Weights of a small mixture-of-experts language model, trained from scratch on English Wikipedia.
Size: 11 layers, width 192, vocabulary 8192, 44.5M parameters.
Experts: 64 experts in each of 9 layers, 160 squared ReLU neurons an expert.
Training: a variant of Adam for the experts, 598M tokens, 4560 steps.
Below are experts of layer 8 (counted from 0) of a mixture-of-experts language model. Rows are named router (the router's row for the expert), up (a neuron's input weights, with its number), down (a neuron's output weights, with its number) and show model dimensions 0-191. Each number is 500 + 25 x the weight over its row's rms, rounded and kept within 0 to 999. Numbers have three digits each.
Before each expert's rows: a language model's description of what the expert responds to. This comes from a sample of Wikipedia text that the model never trained on.

# expert 17
Mid-word plural/suffix pieces
router:485491464477486517515499473491498486528549525503499522499549476501476490504518502512538516519487492463486476526496543489500513508533506465540458504509505477489501517484506481533484520485521533439518475515504475474490497529448515501479524535526509478464521544537441508447521558504459575507499458530538489454491481497497466532495494521518523476521522512505485477481476499501501481480530507522487453476492505527487474495505505515487514515536493526510490475515511487529491506537451508481460527510495483508497498488436509512530500445503516505487483449501543522488461502519552458509
up4:528497465468515533484493501498511502487504521529490491477516517512503492497510451540431529452519466476470455468495486477493462517502491476517486516472509536498516502471463473479488498474512522531489463499505511516507518504477524511499496548489494494504467514506493528524479472439471481499488512513518502443513480507550501455448468515444480534490464465486535539492477496526502546514472437532493513484497474472526540521506515512513538507495515474459510495502513503502544468504484466510494519518520486478539418525496506518498456472475474500491519489477478487473513534503483533515
down4:516476480469484495539516517502504506521484564493464484482495488515477502472495495499492525504502556447506482516499474508519507482523528516498486484511518506492469506501477516441511528512483460505489516504512510494492525507558527476512507521487522523462538503481477492498549528503474481467519501485544538482527526498481502501503560505433548538469558512508506483524483546488503520502452503525493475454470487524522526528524508512485466512541490482502506466480514516538498504524493523470525508520500504468502458485472502559547513479490454459489468531516496474472539485523506551522
up5:491515504482544498502479502477529532443533509529477493461520468537495498506526523499475505477497487493521495486492467500477465548504528454502526503519514467496492534520517511516571455485483534448497459522531508507497500504489517508510470545520464495454517509499533452521518493482489504540437486504477515510462530478501541504485488507493499516472477504473519502551542514514498505501518508499484543501474446505526529500504500497451535558500501519521498434507507461512470506503513510496473567470526481499500470485543550488478503486479510511512539476464503496517490515481514520499
down5:535497525513468468483511547488497509500533508492468494493480453571475500532514473499477521519478509485502471482518465532491515507486527460501477501531485496456515518501494440495515504483472493528486470502558501535540493491496546491496508487429517494453512489481501479492495468461482466490471534497518474513497556507477529483453525518510495508478536487491492497470546478524503479480490525465529500520460444469498439475507473520487495541514455527512478513561474517483499528477517468497487517478530529488507514457488505521503532486506526551489490508524487503508525517477505509506
up6:519499496492487525512498519530532526484490534479544440520516490493515462543455496476497506521436487523462498469487500509486454467511524555502497433453471482500526526495465533492472474502461498528489519546499501519506506543489519503506459476522531463509491472469493514506480538488545514503503491539477471512496505533469527523498532509479466498498498515501522489540476467488523496486468484525490530537481499488516512516519503417480493509496472537520533552524505536486565499464498481484457509474475491512501535492504518475502520493513534472506508502473484514503481504484463517513
down6:478470492460502499514511498509497500489495461511505488490503462541534490498497475450433496457473535530463480510520513558520486480504468495472460486465532486512511532441475487509486480471461537483504530499455499524536505518500519505500455505530515476476509473518469538471482524506533433506494533524445479504489498528505496531484531517519528489494490526482524520497497490502498453519477546522524552474472492498481508523491483496552503483519480511503495479482496506495538495474487467528554493547469504493512532511566513511490514502490516510496505462495482513532530563494504510500
up7:480517511509527497507487495478513490505507546461483491537473474527512501527514531507510488508485518474517520497495489473453527480539452538467509463474474561498465478452499485484542511473492516508532451511493504523483491507525517501520512458497521470482516542497497522477469477516471482499476482514508508471534455516548493498507454547488496545483514526478489476504506492485462510445518480501490507526488519475545480492492519491541536486476479466437500500484478503502540540481474485495429542513483495516510488472487495493457489512489543501539526478480508505480509516480555512555
down7:495443523495507470510498555472506514497498514455499513458497439537466527472469496466447499508476492498511520513505471514426498489522465560502469500536484508515480440489484504493519497451520460530481496503471479477514517481478514465529514520518502483460524508494507472457454488520496487452507512469506508495496498469532462540479495535501516514511442506513540465506495499502462482510522503534510526460503493497497473521542509490537486459506517498481500527548501498478525490512545467489491513510523499525478478505507496510481537514506537544515542492475467536470480510508491477511
up8:467465541478471487495503489514503469493506441506497499535524504511489517515501451497500521467489497536505485530547493535515506496548506483486509533503444503488582519467495463508522498493511508494486504469485558506500555460455486530493490442488477482468529553467485524506495537490515513541471499522498508486517462493513478499531456528517484517482495521496538490509531483528512471508490507521511483490469485510522492498509507533488514445470495457448459502502512485524512495500445503518523501474474528503464489524508510495542525537497507526502527501541493476475519532508523550466
down8:446500480509551489502534507510526492458474484515503558477505500494470499488473444486510496505460527534503529473521516532491508530464483493568501537531452500516504464494520465514543476476480525486466511510507528505520511514467558507498509521557499461468521525478478464496500497533489505499482469509566506508473469534483489519517508468529544535500483474441521477510516490502509496503513461537473507517514482487485512495513518510506499485507533477512517476506566486480478500552504505458533477440525519544473501510507482491534534502494490507513517487512512497471493507498517500460
up9:492491500483515543488506548492461516501489482446517503510545456523463512485483431544511514483478495475494492467474492508517506530535478542513510463508512485564511503476485518504502536507535523527537536522514519512504506519473456476475506463505437484489512498491520527605479480499498481513502512531534493485464486486477508503455518471508491533496482500510489511496491538506485481492532477500450507501511461503508523502524496490485460551481473513532525545508491488516500505489504499490493510488527500497523543483571521503521532497498463478523526497557475484525509517501517491519
down9:490476502505522490504509492469505499471536533506502462480498510418531514532517533518436505478493522493527516495499508525490485554515521489510560474479473510557499468517523508510516532545528506548531491499540502494483510481454510491515493546501473507496500512499521524521465459509516484500496499522548507479491452550496461527479516509502461514526504508476506472508503518562498531473529548492451550488520476491488491493516497484541519503516482501507515475492466520514510477473453500505510488489491519475465542489488514539512498447503487498501505510460503524507495513507474522423
up10:475464467478484535519491491519459485526537512527534493537462456520495507500525474503523468494507485473447491498465498484484514449547511470450490484486496467478521512516539519486489496544490472462471470488492500487469519503472476471564517505464517504510471527506536486499485491486483504530516504472514484501488468461555502516516520459526480462493491556518495497460521556526515463490478531494544497505528518500498489531500496478494509481505540507553463509525500504542478505503502513462515523519552477482536532522530505487525477506500511491490497509474542458448507502478492472531
down10:472503490515505465486482430495493526508500503506495465487473482429516506515505486506503472533515491492508474494496511459508525522502577550467539500481517498500547468492458516487453526506536516527491446546519510470484496522514474462507539435478495483508472468472509495497489488476482482520549441505510537498495465511536486494512532522527509528523491516527492494530497546537495477488500513488501507520513499483502483511541518525453539530527499469508457482518456516502481483529467487498494478506521502485500489507547470495524485499529461473526480504461499532492507456494512470495
up11:495521509450480512508502512503525498506517504530466524462501479515493494448527478452483546470529502482505475485494501520509470536540523479522482491480489498514478532518533505534513512552459492443477476533525512526486516508515493516482480521529527474486476503516519522505500466460416524486492530505495484514456526450488492524504451513507500461527552496511499524502567491476505559497526496494526524487493504502468505513506559479502513506469475505510449506508471507498478510503495485503494548522534484523482521506490509537446470475563489517497482471501478498524517499501465465498
down11:488502482471478483494497486505465490515505491537488492500493501442476494483568506508454479517504510465533467481495465492540519479495472491484486450502503455486517516510546450468515513549499509512518501499510505444511463520519490473497492465500487488473494468508564522495511513465475544495540451478516515560505477466474452529499515501474494496487453535481522498516513446502517498536474502504484516507502476493468452521543542494509534505510497451503490548493491530489482509454530517451537508512535519467518490491519490543513497510513524487528496462469519514510486480507509513519
up12:455496490504496482487481492463470514492526540484486499495516513516486489526520509503501523505456539502493492509498479494534513525493465447512554497510484525443498519445464495468533474494511480523490473527485503551497497505502508487502507503446470540502530535541489510519486539465509541511486501522511535501486531528461521475516493536492501472483552467483495497559491493490467497560459503479444512499480513490510522496543475451496503497477540471523490504471500455561457530481489543518482547525486506521534511517510509521494531504500539510506530483482506516540521479524511479477
down12:473528502522530469502464543517465517482503506468477461455499546528474474539467501507482496500508484490538467551459499486487479513506486482471484482511527530517480484534509530511522512455520510537504519510460511474516455489544490486540530443526447517501486500463481499526480538466504518537494529511524505533492534503508493493481506494494518490487483525474474475499548493500485509473494500504465523508463531532487489473485526480531449507509510505459498521473471526512511505472524528508481540535462490490518467522542493511473517465488458509513457512511521514573489500453478476504
up13:532467435495524495476528523506503527477522522515551496554514484493538458492478474518534510487470533493531515477503468505523482528534489496490541510482458506484526508486493492488486508477492509476521529574513479545508482478472476531497493519473524533526494487520509500565508507523499520551486499509528511466487507540452503426520515509518508532459505470519436532542480488488502478492481501515497494494509549498500517534460498496461494469522535489517518486503505459526487498452484507488472511516447488532506467504538540498483519528495546502482531499499498483492512478492492513496
down13:486511533512524530522475483547483494477507548514475457487530516462517502535522504476538498517495509493509481499483476466490555522464468518457531518543510490534517488534524495531554468537520514500505506471525487454518504495536485521476515471542465525503491487502520537496493494512497512518467524468526547498467513521493441523512484509520514514502527491484487484502523485480504467535538504491497489477471489505480497501499491495479512489464511484512495531532504527553422506437537482510458523508473489465523544501478518491532500498485497475487492460471468532491473497510558550506
up14:489501491528525504500485510465512505521500510510532487479514524510521557488529442520473482465505525518514496544517434493489486495535499466501528507487515494483514527511527514511492473525512524469480472474558494495533529472522476514507539509471507534484513467521519504502497503515489491492480526507502504537489481499487532525566430482488473506493533490547455482516512532466482508510518552490483489485484474494544499494511490489494471451463510525558472546501473458510510477488453500521455489533467514498531465520540507505500465477434519501493491470471524478485537517490503501478
down14:494514505454522483503508471489479537507507528500483483498472521517496517479510465539478469522478508471491486504518488451466467508518514460505525493460518460540473468517546497531489460473499505530488474485512483515494477513473474473526512496502444552496493472480505489507470471467479516496447502521512485489502543501522464503518526508476495503514545510511481511545496448491478468471548499493548507538502501525527476506516524558493480500490461549559492517510486513554510481488470464499528432485502487497494497510534487485515508481509507491512480540517554532458496542477532504510

# expert 40
Mid-word fragments
router:469507542513499526505538481486508442535491465491541496523481495513460499500484463514493484510533491537506495504508497467483544510523493498504516553518493480449482479477458523519515503489520520512515524539449485519538522488500506498484492520517543521525526459499464455487515479459521468491475495454533431470472465496486510527536521493506490466508493502489498502509487516452472492488542549502458503507474513522513489511461487538524518442522477524519489465514534515528474490485492469521507479473486534524493485513514504513452486494485545485485524497503470504457492484525429509521
up0:484466489500540471469524505482519521465509494465510513508490486517511526509497523504504484504499469504507531504521518473521435498505550447478480470476488496493458502533491472548499463507497467506530494500473530502464514466493498490499449482483503478524465519509523488505488498489500465524464473509493493530539508518445530538497490491540517443465469513567476513496461499536495503459475483504492574493482496522502464503512512462505518475466539490472505508491476506499481501458498442543519504483501482493548520521511515475454481506517464528499525476548482481482480544540508509487
down0:518502477511526518517487526489507522535524511477516480478547490616482516523503503526513483519472498495477500510523501487473503513456524483529513488510524480515456456507504526533556511529465491529557499505550486499496514476449501480515507508542485481458485514523498496491485486515559520468519488495487512510509492523524543486533487531545484544468487537494511498496474523538499492472495462489495537479500502481524491488512475487511513485472543554486476506528462509487487481496525465475520536461511503513492576505485499494488509519550502495469470472491507491493509492518492548497
up1:517511519502475551513457501462479449474444514464521506510510552507510490487475501489559509507478439498492481494485515505493520502482489488528499499471523503455471497518480517523466525496518493515479515487522486512475517503467502511510560499487537504527519486536511484505512497509494476505552551568522477493493477525464493492486476474543515533504537545505487542538501488503489491514524525463512472528518469516500509514495497490477517492536499522497477450501494508508476511456473464504493511534517519516482500572455544477475526475483511496535496502479460440467517516525467490531
down1:507487481585453515517465472504502490529499486442458490528448538488493463524497500489538482453467485554541505509474467491502553499496461497514504523519511492515500497484501491526521497512511501510495516521513492500467467482512457501514524495522503466473548535511464476525504453493493491481501510508536454528444535478530484474475469480531475464530489449507491467528513491528494446493535535484498491534520503522530514519497489518526475519478505543502500469488502497497503486521486487501510490513515481545531522497549536505495498505473518468526494527480530490515463503505441503509
up2:492531487480492492549482486436527451509518459483475539511497509537486523542512528475476499532516502499497474520525535477468493484474539469451509439520508498507555510479455468511505514508475485503469452525494534464516555488485545512533465510505503503496482489526503486505476496473487526559468550492505515481524484492496467505492466498504491502463479509500506520533561493522500490486518505465522476498477482490539450489487498482492545490520539496507476496511527505561555464496488500510497517452494499514491545506478469508532497511541508490492476511543489500482503492496499536518
down2:490563525518487512520473519510466508468493530501515539484515504556481467490479461491518486517535524490511515495497514521518569529524480497533491447563501500536472540519492467514485459509441486510537508535507470511504493492469496490514477497502454488477494508469494497480506478549514532451438507511507501482454480512509479486477497499467537515493495491522528450495496470527546483486497454520503506513463499499505477495511475504454495517499510509545517493480450536502526534500481497498497507475501495483451534521498515496493471527520506501488515529507503468487488537517537558452
up3:526494546516512529548535466533516503477510481505478477476472493508509489494522474548488494469485501474494468430514480474459511536504530490495514491520457506513531532504508547493501485509502506502518535519474560525479530511577526481520460505462497536484514507536477475544508459509481508465492547505464497504498480503477488531480518498484484511530490478495456517470513510508523507519490534468513502523512438500530515487517531516499506463515541493497473524486497473506493506475478530518455486542463491463524521531505492499530476538472482482489536477535494461476530539492519534516
down3:517472558502499532496507498493521499508500496510492513501493542496486492505534489556506522507504524478476466441473493508464441494449505493456507506444528490492507497509504539500506459479478465455483478494512516509494510488503519510524492470453495548472517517473502485536490513488464541470478513516479531475539454475492476509459503517500482521513479468501472518478528495490478499465478490478486498501502487514502523488490485539509527551460536519490475567514505498475473520513511488488507451520498506507494455489432487526535516517500459486507496442525467504502489554531470470544
up4:450487476474501491517503489506496507525471513483528485487529508528507487513512498525496488476522532544485484507484500473558495453524467497471494508509517486496501501516505491519503491457540498523489489516503541474501525514502483506570508488491505500495529563529517530507484486441528529536450480464502483451548473559513460494505489452534521496549512470519483514516477505490532503544546518500462493523555489555496503504460528475518500501522429492481524486496521482464514519494496469537506461506477476506477513478517523452505508505519472469495519510481489506531506488491516481546
down4:491477512501520520527489538463515541489509479521482504465524505490518521500493507519495511507501541518491547501494527519497491502505511490503494485473519531520477467487491494498520538518503532499533451487433462497466498471502559478477513471508496484476548500556540499504481491472533525508504488516493510527517482530529504544485484485497494510468475475474530463441507473545492535507549498510502478423513487496461535484453496499500507508517556459443498495477505522516508461442532484520476492520497523545500487467493492480515521466503514505511511500487488477479484527452515560513
up5:466497543457502478514539509484507484555473505494522509531498470499494499507513537478507541501515492493513467470525489478501503487524539513479432489505499500457513510502466507480530491493528522488588466468526529474494537511485528518483439509501548515468489508498517504510538485465494507490493526495501493531491490467494465550501481494505480456480496501543529482523502498481520508527527510497472490517460506552512487503541510489511478505534501520530512451496508489521528511510480541542470565524523483535508505516522515494479500563455495501469508470503530474501510475539479458484
down5:489497478462536436480461452534504512532512476495540551469502504482497533516506531511523502539505518484518490493502505503524543482524458506470495490547510504513538454477501524504536517489509489484526526517514479474547528492500492508499494473482476526468495519495507468492502474480503499481450532483523477512496519503518536501509508480517470486489482537498476483508511477511480446501486536524508505522487465479481497489552511534528490538518448510537496495504483520543463495491467517531563512474536487538497540479531494474503541532500502484543534514451527475516561489521498483457
up6:528457506488488492533501495510489491503496479489490515510479492488479512474466504533493494510497479461464464470532523472528476502510497472489544510475500509486510486493505525513522453437480488550500496551477493523514504478492486522537474487530523504503485539474544539481488508457470471487509524498428490529508478534485485470470517532519471490457547493519447542486482511485493524480508516525444521501462507528559522501494528503539503441467498483524486553496464464513503508466498489498498520532502522505508523509485479484526497514535489507542481464518526476498552536482542481505
down6:523486536520500500523497508483514526499508486500567546505545465448480535517486528506485475489506499525473495505506506523501464525494501510474515546518505527499525420471495527522578472497487530488489465485498503502439541483515513464553480451494526499467483486491487487460504497488500501531516499468482468508493518520467474495503536506510447498481464510509488486520509495509527506502491520496470512498480503513522497532469507488522496451471466501479441545509511504501470502486505537478486491556496516496487492545489464551527497541539497500514503493529448493473510480491488473540
up7:505560514483434478476510527515527469551514475496501509506474482519535494511483516494544506497487506525502509474486531538508484527530543534533487506492451530458483516520516522501460469509528507497480503512507484510507471493455482568513548538520538459470526535496482516516513472468537507522517469505464488518494533482521494491486500481525512491456542506528513520517486507508485506493465492480470485486501520512514495499499513477466542461526489461475503483514494498506506521498509512483445506455495526500488519532488496423448499523483554489524506515537503523468515482556514487476
down7:544483508485469495544476470530532497506550491509556515532532442510458500467501539500513516487504498520508513481464542515460501520529546475474504521459486506482512462487489511457528483520493506519491475517481528499488525498471522506511499521525481526499527522498491543507519509498425496526497502478554500513470525498546496481492490512480532512514495458488504524516507483492523509514497537482508542467504501511454464486486544546473513509492465492478519456504477546515490513501437477506482464496520499524490456463538469515531504522512454510505501462484511527482452520502488485456
up8:535517495472459487445523524499481540473474497521517525502472497509510510465490502515481495519456521496493454517488499511525462516477513452484476517526530508539522518525459492477474510477561518467528492482539517532492487480513509505522505501500497490535513471465534522496489496480519530516489499494548514484458529491483487509491544493497495538562512522535489545488494558472475518482511522501445521488516509475508468507500474486496475454497512483518533519486509451498543508494553508484488538491476495509515493552536542512513433485470535496499514490450511458468507508507534478509
down8:469529475477484516492533445472483539495512484494494519533486479454523488485530506501498494511490483528520489514514543518513453485441518498535495491519508497510510528502501488496480518511513489474515492507522504508478424481523526517441496533524503490502520508519572486474499485514472516519526528455490546480483545486499516504506475544474508446487532488501501503493466451541497522506508474515466511510519520522464489414506505502531466492485479502509469493522506510490493518487530468498551474508490509523473519535503510529551555544508528470532499469463473484487500501488508481525
up9:558453493482534488476534517459570539542505542503498471503484495512490483511489501493483510495521492523470477464502461541454466512497439509497543517498488508537529496506463486545458489470507525495500475498477524499500522483504495504482492490507547538518466502494501498511508532490502473532465538479437449523484530512556529465493489485511542506526483520499489525479507504525513517465530521510519499508557485490541517480493504512522547479486492509530496514468455495560502490519465482530469491532508516491532502500492524488540511500514528515499508535518518471525488521529506469507
down9:523497528479516463486542502452513509475502497472518512495528510457506468497449485550505487512474541522529501522505477474481509501523505492487510509504531507492540528511509472468506500494512548520516530509472487491487527503447545493497506451539488495489470512537494478487503516498505478511506506449491394512503492506503537481477503496534461512520464505506469478514526488478544495469518493478474490515501516517505459496507498544448493472533537499524506483516494488501492474474515489487473518488487499491444475512472483490498533544441477424485470512505538470515517494490547499466
up10:512552468487527512536543493508528510513469525523557521526488458526556512478522501507502521519492495539487515480467517496492432506464518515506489530464514487462494499442497527507527501530479485452512492498489490523504515483507471538517517524489524486509503523498470485511506503521505478468471509508484459442476494479468486535494491483478494505508459499509444502475445501482509497514492540483481478507515506488469508547522537493507503558480485506465524469455509498497487511531498463511530431502460511507496529468507472488480517473500508541490489516527517512542480490511527475567
down10:505516510487537541467527514511510539505498516457531542539466475479501527505553524485486519488480456522501498452506540467476514510523480501510504518493492520519524498515493540515500485505484502467491505532470544515483519567538485522522481511547482502538525487507492548545515491504456495506484521527525541491556455446504513478509493517459493489534484525504452515511495486482494481529547490517485495469494497481467519479555465467534457528557502470514508479480506479485487483521517496498475463489501504513500526514490495501511512518533473540553465491503523479539473516483501523477

# expert 59
Scientific word middles
router:486483536483515497491494451504483469465479487509497498452507545484502507515551484445509490494507472469444456463477534505551496527530479490534475462492440536490515479474490512514488541494518476518504473494500480468514492458498494493489497478503497532500519467491504484531516484519528508484463487525488535519498495466483515535550539488503493515493533458483480488502503489504468488495471501509457449499516491499543513479523512492507526482511461532496537460489540494514521435478475543508492450484505496524487481488467512501465513499511480524475543454484518513482474502550506441477
up1:498472517509541485565487488479507511490477510458515497487491537505495542488496482508513515503502461527459515502522534508515465508485472480493531474498518495541502495460486508504490544482516491481523507480475482543519558521527543498504587520540497546545488465461521501518469512513485497541492516508472506498507518504480474516525526462523442508514486479501493499514513510486485527530504508519530500490527527523484507532519537485493420535503555509478475475503503493537477562494472510487490482499509477506475480508483536509465463543490475492528515496481554468479515500522473478485
down1:492506541538471467516535485507522503468514556518511522526485487503481519501486497485488513520546501503450486522508470529501469504477512476502522550486497482522488506520480532504513483452536495528520473463510516493515500503542458495498556505547557585500511482458516512492459514540477533474486497510462485540531503490482476501501488469528529469524476526511519488544532509522530507531525499460473510503507487509495526487491487517451495527547518494491504503557552492470478525503484484470495469477528480516517544510484498528526471479546486470488492504515537513500494469520497467498
up2:527519511474504514496499466507501513534469506502506513477477534498500556498485527509478519536525490524480486487456523528460447529489547463509540538462492500514466497490496548540497477482526510526474425503491502503511504470520497501546495500479545524460471493507499539464482487493508517544528545525471506472475484473518498526550511521493480507483522461533462515564496466496497481480487489471491499522520501513504542513466525478500519443471529505488506517472474484531514501486488515467507490517485494514548523510500545481556486467516519502516533486481465456489515481504505472527
down2:527469447510492554512482498485529476466504528518486530450527516391496530485493516509481503487496494514496522485479518517518490495486475493515486507491536501496460432496515567501479490483541494506458473497511451508517505491470484458510508496489515539502517452485437497479550505531487505502498469518519528492521493507504477521541521511468503527481504504521489475518494530494515457493488489466466472479555490518483506477508490502515497507519448477488535456474552493512511496503484538518489517524528453525503513506445482501507510478477489518487519493495500501497483481509452467530
up3:497489475512498504511515481495499508512516536508479529477495499526529508535492491502495497481462506548464466457471508449494463484474508525465547444479471489526454512496507501474499539469515496509498501549506500488520502511494484532512498484512492548513499528498530471525534470515554495522485501515492484554516452525486486558507526506492510474521481494484478504530501498483458525490567510512496472472511520446456507494498488451542489492471473467470530477470473505469529556478522492478475514487509479549511486526507511459492484548487537555504480511499522527500529512496546481486
down3:497499456499514481512502476495498530507512496503482511546481504529483467462459542482520537511491458526522485510468483493515464486527509494492468483491521505485449481538560504528472537484475506482490476527488544508500482511484509517505487492515502513509514542471519517483543489489499478524469523497487481495502493466501500571445505461483480508547479507494489567528486494536507463508533509520549469546508495453549473510493523474525470471493489477501461496493494490516487514454484519474508554483493494518528491496504528521510512522515434547516491539506527495521540514496558520489
up4:514501521499520496523539520531561523524503473515494527531510507512523483496513504490480500466533519528480518521470497518487475461492518518517536527537479499483503488495493510473498507485504477471493498555489509509540514516434498446505551514511497530525524488537541560514508514514506514511449494508479529524480480473492516467459491479503516517476518473510516525469526553440494536447542538506452481506485476503529474470540487514516530498483500523523501485478506523513493476500469508497492497547494503451508480519545546479462468543448512519488484520503474509498497503533533538505
down4:469526515500568505508512517504504514497484449523513536495518522456534493483518524496532438532536523495509497476489509457475504491467508529483548549520491503469497464483506473518495521487534518470528516481520502503535511506474534515506508531484503504531507463462474517493526546538507524474459469480529490485521483469471509545510478454500489552476539517489509462473507510486483491475490496493514456497500502538515543491462502503501523501495484547489542511447529521530452508487491465516452519474491502484497476522542534504505527497494521493530510481466480496461504517532535540532
up5:487494543518474497537496485507454508541494454518443484532500525533498472474529497504451500505539464476470519488511502516532523482466473536490519489456483485500498518527512493515525502480478512508527500499508527471497524499452532523535469517483533514489498526550545500466495515520490542520492486510461486472523542510520477477447534522511542522512533479523485508486529480524522512468517492517496498494501532509534504519549512511455541495493556497445546463470515471498468521497483494484498465589527515490484511454501492457489515505497496477502495485505502504532505481495512491522
down5:431522517518545526517514505479475492503494497467510523548510530570493503480484462477506494536528524497457498467508472527491504524506495475449464509496516463508524508513456515497510498465466526493500513485488527473506502535516505510511513509487508485521467499517524544485495526527519502515461472463458494436490493507492483521443534508537530516561482460512489519496517482537488494508533533468449518527552487514494500523456477484474545511548499525445535503490508512479473543475519520505516492504482495525492474521463517471482510509488503454527511499490505532502528482496481492503
up6:488493490494483518496501521473456464458459497503504528488492547492499534492494522469460508536499497480463495515485524523519455531513498563560513485502497541497477493507523512526484492529509487532493470474515521520508498506444486527503512503485521518477502510500573508529461496505495521470517509534556494491533478493501500505523483484510509472466521529524500490508503543472465517498491481500522506479494514492536497509547461473489450500492513491496503440489521514522531474490497490497527497536460519497592507475514524558493489513510556537505509508490478470451487492515504477556
down6:505512481519492490494529504485453492495504506514490530486511522349506515476481505485502512476502508477503462489514510495567513536469461508528505518479512533538495457486519494512517548481503544509503511501528500491495440497513511500527469490487505477503505488519440474521506489500521497458422508457518552473479522487518490519512512493443498524490489520470531475506517490517513475501483477483494479504480529513523505488530515537489493528511502524499506484546548506550507518507521538464474513493480492494499477499497512522509488488459478483488495485479527488489516521531512489504
up7:507518488495472552494490490498501519518526503514546522505460541503472570468451531502490495510516541504448495531515538496478481504532494467487560512523540495511513511471512498492489463504462521474519470500472498484516521535583521478517483525546477487492491490513492480484542502513498491564538465508494480491488455500505488495501521497514496505465456497538470502512502526491465503491501517483472505521524489521495486487493475479521528477509528527510451537488490425539493505474461477482532536529472497478515496533529497515534471515476506507517504483483532476516516493533550511514
down7:556513505513477538519509466512501523552507510473503506509460541472482511483483508479458537498495498539488504502537514515464504499534480509492480542457520513531490511471468468482414477455487514551438510529470499495463522500525481484498511486527527526514493495534486511514460495502479496518536468486517494500490541538517487491481507488502497528538456544514482520538568531495502528462522481494493549509532491504475520499498510502517518482514495483496497524479481452540532509465499442485484515511520473470469519507507454475501478486457506480492511466505499498494521501481528516468
up8:494516537475480487537498493521563497470502499527463480534475509508482516526517483520476500523453465536532547506519469498538514494465489490481516498549505492461511523537489539472496472512538482480475507495496471497481503464492512489515475513520550486506522504506502515462539546565479499518425505526476537525511500464489517515476480462537491532458543500513482495457518504493504522524500486476456521476480508487483484494550514505523513476508531492490467496503484524482469475497497541511507506539485478433512492514550482470530498506535514523530499490473496524503524530546505514483
down8:460520503476541492460530462492500523488480455481476487547495493512503516535494466488550526514528468512514468493527516485526530516470482483527523493521491521492510534469514497501479457475490508492520473509474504546527531501495532501503480454489505503530527488530513496513493499480530508523506479482528523498492468505508512433481511492489487524484503464454524513478456536567520528523493473508524522499494522493506457512450499473477485489491457504488478515455428490504503495506521507488530530489531550482533569488475446513534520495524455484501494521500505473484464520503464466497
up9:488446534466534506505471501458472473527508486506512470507507510484463520501488497494487521466502498532513497458480500491521510507512520463495461489503477468480492502440531524499494521477527450476503469491500511515542519485570508512503468503480512498493470497495529508555493517524491500499491485506511482438477469464550517509507509510537523515562518479496470460442547487490500542545509516507494475494513489499506514525527501477546498471447548480526528506504473458518481476492535525449508495521471483477496440501479522484490524538493479503521495497488491454500540515523503484467
down9:471496506473529438472494520504477492527523490447495463547465509508500499514517447506492423510497504471503503470532519473541516521476500523530489522519465488454528482526477532471465528492511457508538512474500503471506541467527506538476483466514494495499537477512519479511509497509469537519439491513503501458491467462513499501502481522524471502512503505526492476548479496524505499497515501505486467503463516518511528454482457516492504543484533525516472475524483478489461533489505516471498508510436493503464487543517480474488513468510508474448487549493501510519461473491471476504
up10:458487508483516498534514494479504496460530471439483513524501504507538530502478512503520551516480560497524510531555464552502484532509497490541454492493505515502490554508511512510536498503521519521492493492485540535488518502512485441484471493461500491542501485513510512496540571525474492479462501532467503504509459489481501517481474462485512490489541490482479499490484515534510493497527505472497544511503458489519494517520460524490461513506501505568504484511452472507466533518513512490477486534491501492498511510507551530480545502496511505514465496520428524478483481493527488451
down10:490518506488508458454500494527492471530506527516468522496491458530464446520508544459461484510550520513493511453543480483488518468492505499520520491471490530476523493506449540495500523499452493554529530489482474508483512498483534516480538497478480507473493486494519494474516454506515499519458507475498515508471454518531497508484556511495509509493475493540522447531483470495531513490542508540507493519504459440516487496490506508486501490465533462485525516482474489522502467516529529495536500475407465509514483488494478487497488484507518502474506538520473498464469477489523531511
up11:465480487461529508554485486509511560549517461521525509494508483501441461491470474512471494469503468478479483472490482479514472502532504441573516524524503504482489501496504486456486525535511465498540474511487481506503492496485481461549494522482487518486489531478512510497486527475520532493476485473515491482469473508474507454515487533499476514514516494496481540510521558477507541547518489519476530528473475476518517502511527492516541446501462486479510482534498520509504496455511503504503490580490517496525508508542472509482515542527512485505523514484542490498532498523451518495
down11:510531486497490503507489525501457534503470483517489483474475477542492515499498494477492512465508522462519529503506512534499476522493524496534468503524480488521523493482510462434505493486485518514497517500510513418499499523507478486492490546479496486491505527489528542559506526506497518489425509494510514534442486507521503509480544516503571520544515515538472478503510460530477495510520478522499490500481481499493502418456502501462514482489505530555492521517531496465494518498517508521482487517540482501502547498512486476518487562479503469522493525559495528478522528513507536515